From a checkpoint of a small mixture-of-experts model trained on Wikipedia.
Size: 11 layers, width 320, vocabulary 32768, 144M parameters.
Below are experts of layer 4 (counted from 0) of a mixture-of-experts language model. Rows are named router (the router's row for the expert), up (a neuron's input weights, with its number), down (a neuron's output weights, with its number) and show model dimensions 200-239. Each number is 500 + 25 x the weight over its row's rms, rounded and kept within 0 to 999. Numbers have three digits each.
After each expert's rows: a language model's description of what the expert responds to. This comes from a sample of Wikipedia text that the model never trained on.

# expert 34
router:531517535470484518476486498506520492482482510479499534523504514495550527554505506529510486454496510474486487511482479475
up0:499476493479486526565472476477494472504485540502493475500496461493459515499541500497489512457533517509514469514525482492
down0:523519494542528500507466522522509480493487492508549469505482487498482481502505448539509525490538509522508531475475535482
First digit of years. Leading digit 1 or 2 of a four-digit year or number, after in, commas or table bars, such as 1970s, 2007, 2019.

# expert 2
router:478477478476557447469452530504501471481485503526487524520477535474485488446469456539486475522519516493505484492473493510
up0:476472499462543542539463496469512513425542511490523494535533482481517471497498530510484459498505509504513531505497467534
down0:502471478507503509505459518513458500511502524485507483515490460517549526458467505470471486447567508513500499465493473449
Mid-word content fragments. Word-internal or suffix pieces of ordinary nouns and adjectives in prose, such as St-ores, dream-like, complic, workers, social.

# expert 11
router:504490481496517480498504523532493516493478508511524486523525491489483467493500516493509518500482511459478462499487489504
up0:499490491531520474547521567472457495498511496486506518457486497458470532511488509520504512492552516479542508518526505510
down0:491494432471480487508526489496510508535488520511543537519507493539478449514529528518583478488504497469488515522470499490
Capital-letter word starts. Single capital letters or short capital pieces starting a word, often the first word of a paragraph or an abbreviation, such as R, E, M, FI.

# expert 38
router:494461513483471482503435508539514485485490513464512438545476474508502462506505463532465483510520478524520467480490453513
up0:457506559487489506488530498503488524502540498472499505483492508480503511555510498518493541508534494478488501451538518514
down0:495522495490469521484544480514504476508507548512488510509503523519533501541458444467507481522515489488505464472515480493
Common nouns after the. Generic nouns after the or of, often before a plural s: field, school, round, post, group, government, teacher.

# expert 56
router:477466468460539458458489537491517472486494512534507553518475546487490486458486469541481484515522523486486473495473499509
up0:494495519514467510500450502483514529465484492491466482526501469485517488522478474515527479475493445503530516519546540541
down0:472490474464497479426528485468506485468500520505505506450514495480520489487508490447529465521455481477497492476474531464
Word-final suffix pieces. Final suffix pieces completing a word, often in names or Latinate terms, such as -eline, -ions, -ates, -ities, and the abbreviations sp., v.

# expert 54
router:549476526517470499536508508509523514482487506503481466485493483518510518480455489490505502447502492506486469487482523459
up0:494507466497501522557535519516515465503505489545503499505532516488483479507529532545520456444537490492517483513529492472
down0:464488490505462455500517501496491484517494494525524480493520451519483542494490523530522514514500518517495537525477480516
Infobox item line breaks. Line breaks and dash starts of infobox fields in taxonomy, biography and place boxes, such as before - Order:, - Born:, Personal information.

# expert 39
router:497491530485555551486527446477481502529487494490507506529479558480472521467483469508512511513506476492490498482502477472
up0:478506537503502466496466484487519481512512530497492448494515488516434505476481486499515494553452561524493475506523450488
down0:472459459483460503509514503503495506495513551521478467509528460494478549504490484468505456486529520513492526487510528464
Article lead descriptors. Category words at the start of encyclopedia articles, right after the title line, such as genus, constituency, municipality, American, electoral district.

# expert 26
router:474469482461544464461488527497494468477491520524474533525484531468498505445504494535493486524523534500482481495471509489
up0:534506507505496495483514486457511484511541492500477455518528514518511503499507499494504477489467536508474532487497547472
down0:526506472501474490528473459526473541536507483465476539518498483529512541437486485542505518499558488491504481508458501509
Phrase-closing tokens. Tokens ending a phrase before a comma, period or cell break: ordinals, years like 932, place-name endings, th century, club.

# expert 1
router:499499494518556503504466507498524486502499471479471558518505492460492474469528518511521502506522502557490503472517483515
up0:514489506502495510546475497490511505500485480556506492498519512478533534509489468509518520516465527497537481498468468493
down0:480527497481535462480511496482461523482543537468506477518468508518509510517465488522496468514511527523480521515509527474
Abstract common nouns. Abstract nouns of action, conflict or institutions, often after "the" and before "of", such as war, law, plan, crisis, ruling.

# expert 19
router:478461473459535455465469534503516469474488513539483537524475531480487503461493467538478480523519532492485481478472505508
up0:485546480515500538517514500469488533470521509453502486516511433520490475500469488457499519478530477521530474516528488528
down0:486516498492526533506468477501502484493510489468503516543554445488522493501500493502500508476515541498512519522512477491
Mid-sentence narrative pieces. Word pieces and function words inside running prose, such as ating, in the family, he had, or a thousands comma in 34,000.

# expert 4
router:465497514499443531497488508499525474484529516523531547473500505494516557565550535511487524497509527461514497501504446504
up0:508501485519494500510465469502576496513519464490458491514496492434501487493503499484479507531433480496443528514528492519
down0:472462500558511502506520478439432512530464472476521523494497447471507494508492500510495465498509471560489489519494508496
Publication and release verbs. Past participles and verbs after was/is/also in biographies and media articles, such as published, released, included, won, recorded.

# expert 69
router:515470511463500503462478552533481497482467529486500540521472497497490491484534499480476511529517524484513494489503527526
up0:509461497453535509513523545557532530465485526503477514527496540528524556534518484524535521510478499512471490516515497489
down0:534496494476508500536499514499526501508484519480507530480535523495474537476483506496503499513525508480508471548527488509
Year digits after prefix. Last three digits of years split after 1 or 2, like 2-014, 1-998, 2-006, plus other three-digit numbers in tables.

# expert 42
router:503562483499508487490477492508518488514521527489493459435500487481537508501547510528484497513482487468487500550485493474
up0:502480472533523527482513475477492500517505489532525510524510508534482504491529480524482496465490500508512517537501492507
down0:487488525474474529489514545497515492507495490502464496522500509535415488495460488454549446471512480516512507445513480490
Sentence-ending punctuation. Full stops, closing quotes and parentheses ending sentences or abbreviations, often joined to word ends: ing., es., )., ".

# expert 36
router:480488464458539441456511523507506477485489512524483525519480547485484490462488468539486487518516534495483470486466488503
up0:473563501465490509488464477513475497549507516481524497519454487461554489522506500467503497506508522480509490518546479457
down0:523491504555514488485473510510487499494546503490521510451449496529500519505512534527483514559478477533467494515518518494
Possessive apostrophes. Possessive apostrophes and 's after plural or proper names, such as Critics', Eagles', Penguins'; also scattered word pieces inside words.

# expert 66
router:520467491507504506506550533498502493469487481511494484532481528508494467509412487466505494495461505453466456476487510474
up0:490510508509482518499533470497511488513475480519463477503511467542492518522515413515516474500495456480517516471491504478
down0:496559498498499477475502506506484468534486480522470499513555533529439512484492474511464495546511474486514511494517440505
Infobox capital after colon. First capital letter after a colon or pipe in infobox career lists, as in 2007: M-allorca, | S, | W-CHA.

# expert 52
router:471476477452541457456473521482523475477488518530498537526461549489501478460478481536483495522515524490483464486480503498
up0:473512500549499506533513496547497541512472499476517486484529481514498513493451517474493504498456498488492518493508517521
down0:484527560532505472478483530539521537519542491516495494499497487500472474561481497497473518490520508476422519517503466470
Sentence-opening words. Sentence- or line-initial words and dates, like Due, However, After, In December, and numbers in climate or schedule tables.

# expert 68
router:528470525539473500558487460467504500526511494528466487486497500509507466476430471496510514524518517490497501496523512477
up0:497501479458491498484493474523471529509479503477511512490516525491534508567510507533479492500483506476456469526479520488
down0:501519432474499511513503505519502507507512500528511473504474507507506515538509498522486525523536510541492478461492530479
Infobox field values. Values and punctuation right after infobox labels, such as Country: Italy, degree signs in coordinates, commas in birthplaces, Party table cells.

# expert 47
router:504491488558526491495503484472497482481486518519468470497486517501492461481440468520501511521514496462511516489494501525
up0:514537477490481531503519469517513522527514511536488523497502468528492444466466508498510510525505479517503499454549474515
down0:495516513492469472555515517499449521552460471539506508529467511472486494482500501483507512502499486528489501506511516510
Technical infobox fields. Field names, units and symbols in chemistry, vehicle and engineering data, such as Molar mass, Hazards, Installed power, Dimensions, km, mol.

# expert 57
router:482475476453537452451478529480501469490491522521501540525465542480489494454479474536480493523528518471491471491477490495
up0:494534499531526476565496484501431485500509490487478488506556480506521495527512498470484491549518484480518477533526482492
down0:490498476503488478473498453478523523498501483482473484522541479502477505471551504508477508518480556458507532484479488492
Infobox fields, odd fragments. Infobox field labels like Date of birth, Class: Insecta, Founded, plus dollar signs, score numbers and mid-word pieces like ating, ania.

# expert 63
router:484517450507551539500498509481501461531464487548471534499493489508464461501529506478548529489505488510494557473466509491
up0:469492531478467505516551480456492532507468537498510500507500497491481484492505543476529488499515523520475509501510496430
down0:529526543465497537500460535512512477540469496484494481513513520461520535492528490518510492513471486497484534514503493488
Capitalized name starts. First piece of capitalized words, especially surnames and proper names after commas or of: Mil-ano, McIn-nes, Vil-nius, Hell-cat.

# expert 61
router:473472517495525502482523493503532487490552509500442509530487525518513464467501509493477472498525533499501475532515546472
up0:489499481491500541477504508470526472494499482488560493497516480514471503544452506537520518494497512517538490478500471455
down0:501537454466480495517478479480486512545488529470508506530444554508525494516544519508519533512516489499521550515521475458
Table cell separators. Pipe, semicolon and colon separators between numbers in statistics tables, such as "4,196 | 48.29%" and "Home runs: 11".

# expert 18
router:485457480449542457469492535503514469476475507528476528526473542486492494468492480537477479528525529490502475488475502498
up0:520534528488464529524472509473480525506511527548516478523490475476519500538474492491524487512458455553505517506496516496
down0:480502479535500496498512527591521469513499500527510484484496489499559528494519482516506474486542480453528498488540483476
Mid-word fragments, function words. Word-ending pieces like ice, ly, ates, shaw, and short function phrases like of the, have been, The, in varied text.

# expert 23
router:487497480470450498499478535519533498518525469485481520544475518510518491527474492498459498496502497478511468510542480526
up0:482479496500491535551526518530504480526454506511501449511491507424446476499507505496506557469447505509490509522497523499
down0:487485494482520503493454487453503483513509471476529498528494524527492467506505499506536481502538502536488523485511466528
Action verbs and particles. Past-tense action verbs and phrasal particles after a subject in sports and career narratives, such as fired, ended, left, made, out, down.

# expert 31
router:497462493490517473509510531480507450475499486514517496495462510502504496494441542531516475515504519475526445502491511464
up0:477509511461503492490556518458525481498519500524495505494531441468492529455491535475531476528522469481512520466528471481
down0:552501463491424491525469524529488492513506470499492538531472455533489471518509509518507483451471450541512499486500498507
Personal first names. Given names and name parts of people, often at the start of biography headings or in infobox lines, such as William, Edward, Richard, von.

# expert 13
router:472474461458554459464470532489495465487486504536472549522487537493487470468502472537479502528530513502494470506476506491
up0:509495511497517547483515496500507509481495491513496464507534499499465538565474490514520480508496491541492519504494482485
down0:502561505544480514515517488464496546457482474484561501543475485488478512499498484497494494524526546500481472533534520514
Mid-name and table fragments. Word pieces inside names and words in tables and lists, plus periods and repeated tokens, such as L-ewis, co-ed-ited, x; x.

# expert 5
router:476473507470535564479547534519485486530505488525499463515507524522488474527473490469484505527521489493515507475463486526
up0:503537525552489528507472505520489497527541488458496500499503511573481489546478481483512557506507500540483498519493487502
down0:475501483555490469490480433534477491496510527526518530511529510509537480491528472473531446493550511510512504499490489497
Institution name heads. Final nouns of proper names for institutions and places, often in sports tables or results, such as University, Church, Cup, League, Street.

# expert 32
router:492483438476566471474481514482504474500457511534457528512497540500467480461496480520510495506518498487514491495469486531
up0:461543519474458521482522491502512514528509510472543498501487436503535466509496513521494475489489496510482506473473490495
down0:494495569478505518509488486484513519464505526524507494514494478503519502494495493491474447501467514498532508497535458447
Hyphenated word pieces. Fragments inside compounds and foreign or rare words, especially hyphen pieces like -of, -s, o-, and names such as Har-sh-aran.

# expert 50
router:474470472462534440464478537473517471480490510533507525529473554493493482460481471542484490520532523489488471490474492506
up0:498484526523514509530489474516493501467503518499489487522512494481507461512496515462487501487464510513508526507512524510
down0:501477499489536456539509455483501536462507499483549558529536529531474523470455545500506489494486526487477467505513528538
Plural and suffix endings. Plural nouns and noun suffixes after a number or verb, such as sisters, employees, ation, ians, and taxobox or infobox field lines.

# expert 8
router:489480478458548450458473525495515474464464516532486521515476540480494496450470469547489478520527514502505478498476490497
up0:524489497508506517479516503505486506499509485516475455504522467502502514507511475545456499483506503463510496522500529518
down0:492496499487504481457521552504514487502481481510533498500495544518521498492483502470491506489515513523526436543458456555
Mid-word pieces, headings, coordinates. Word-internal pieces in section headings, foreign titles and Tibetan script, plus coordinate table cells, such as Ch-ar-acteristics, Lat-ine, °W |.

# expert 53
router:475473475462535446463484522489519465476494514536499540527461548488489489453481468536481486528514517481494476483470499507
up0:512485500561490528496464538497522517528509463541503465525512503525529517506526472534533472473486522475479514521482513500
down0:515508528548484488442515503480582538499456466454508459482504525501523466489523489471518498497529509484532525495475498504
Table cell fragments. Tokens just before punctuation or cell breaks in tables and lists, such as w-reck-ed, sp., North-ampton-shire, Total.

# expert 40
router:456469478441533512482531515500497468555515487526508474505506538494489467448475475522472493515522478492465510506478471501
up0:491530510516502445513482498480495517473496478485541499503511488542494506470551495503497471505445502494484510528503470511
down0:487516538568501527510466488512512501489509519498510459496514489531476550480487506520511470498470460474465507500468476480
Social and civic nouns. Nouns about people, education, elections and public life, often after of or in, such as children, students, fiscal, primary, Education.

# expert 9
router:481460462471550450462469525500499469476483506531490521527478544489477494458480467531474483516520517486498472502469496505
up0:513561514502461532508500527512508459518534490482522507481535462518519479519484491506465469521460507510516510514480528487
down0:473472473504523437507515513495493504530517483490512482496501496515511437511477519497484510519505444480556541514467523505
Word-piece continuations, place names. Mid-word fragments and place suffixes in prose and coordinates, such as Wel-o, N-AN-D, Quebec, County, State University.

# expert 46
router:491500492527501510490505451480519494460497500453487505523461470477528510518524498542471487490498522476475484509495490494
up0:528481481454500491461498474525433484476511498463499519485503482500520486489498493433484531524494536518518494491457495496
down0:540483508510480539525502485440503472493469504528494529483466517501537521506530530543529475526491533517511525516519490470
Quantifiers and determiners. Numerals and quantifying adjectives before a noun, such as two, other, several, all, first, half, more.

# expert 14
router:484512446502546557541497505499500464547459525518496513507517436476467519505493534471541505486513486510465518459465504497
up0:510462493545511502539511508458506547495533473470503491535508505548507497504506496478489473482525465488515532507481513493
down0:469522556528519476518539482474492488534506514553528487445490511497471519519507517484477508539460450508500485507520445499
Capitalized name starts. First piece of a proper name, usually a capital letter or syllable after of, in or a table bar, such as Latv, Maced, USS, Antonio.

# expert 33
router:460488510472477566481481502517481500499488521509557549473516484457514557500545494509483510531529496491547507479483490506
up0:520492508496434544470494482500476511529504492508498510536512490502504494487498489508512522505510470497525452478548483488
down0:515481500476522502556471517460511494516494501452500485488508450469517520473539519485496484485464520525472496481489506470
Media and arts nouns. Nouns for media and entertainment such as film, music, album, song, video and role, often in headings like "Music video".

# expert 6
router:515543452479498510498551529510498494504538495531456511488520493512509486495518518477469492519537541504499485508470557521
up0:463489487504427516490476512506521524474550505536508468509519503552533505484480520519484531483468470449455497494528504501
down0:508501481513522491484496507513495500525475549502494531480510550544493498531514502530453480448466488517497544464489504491
Table cell separators. Pipe separators in wiki tables, often fused with the next cell's first letter, as in | S, | R, |  |  |, in filmographies and rosters.

# expert 45
router:465494473478508474463499540499482463487489481540516538539502508493477480477509457492508504524517528505489488513462519486
up0:483520504523531488517463493534478503518461489458488497572530510502458520491500517519484468440480506528509511514548541525
down0:538488474454526503484450477514502449496477512512470561478461479471524571496500492494506471492506527524476562469501509487
Table punctuation. Closing parentheses, colons, dashes and pipes in stats and results tables, like ) |, % |, | −, plus braces in LaTeX.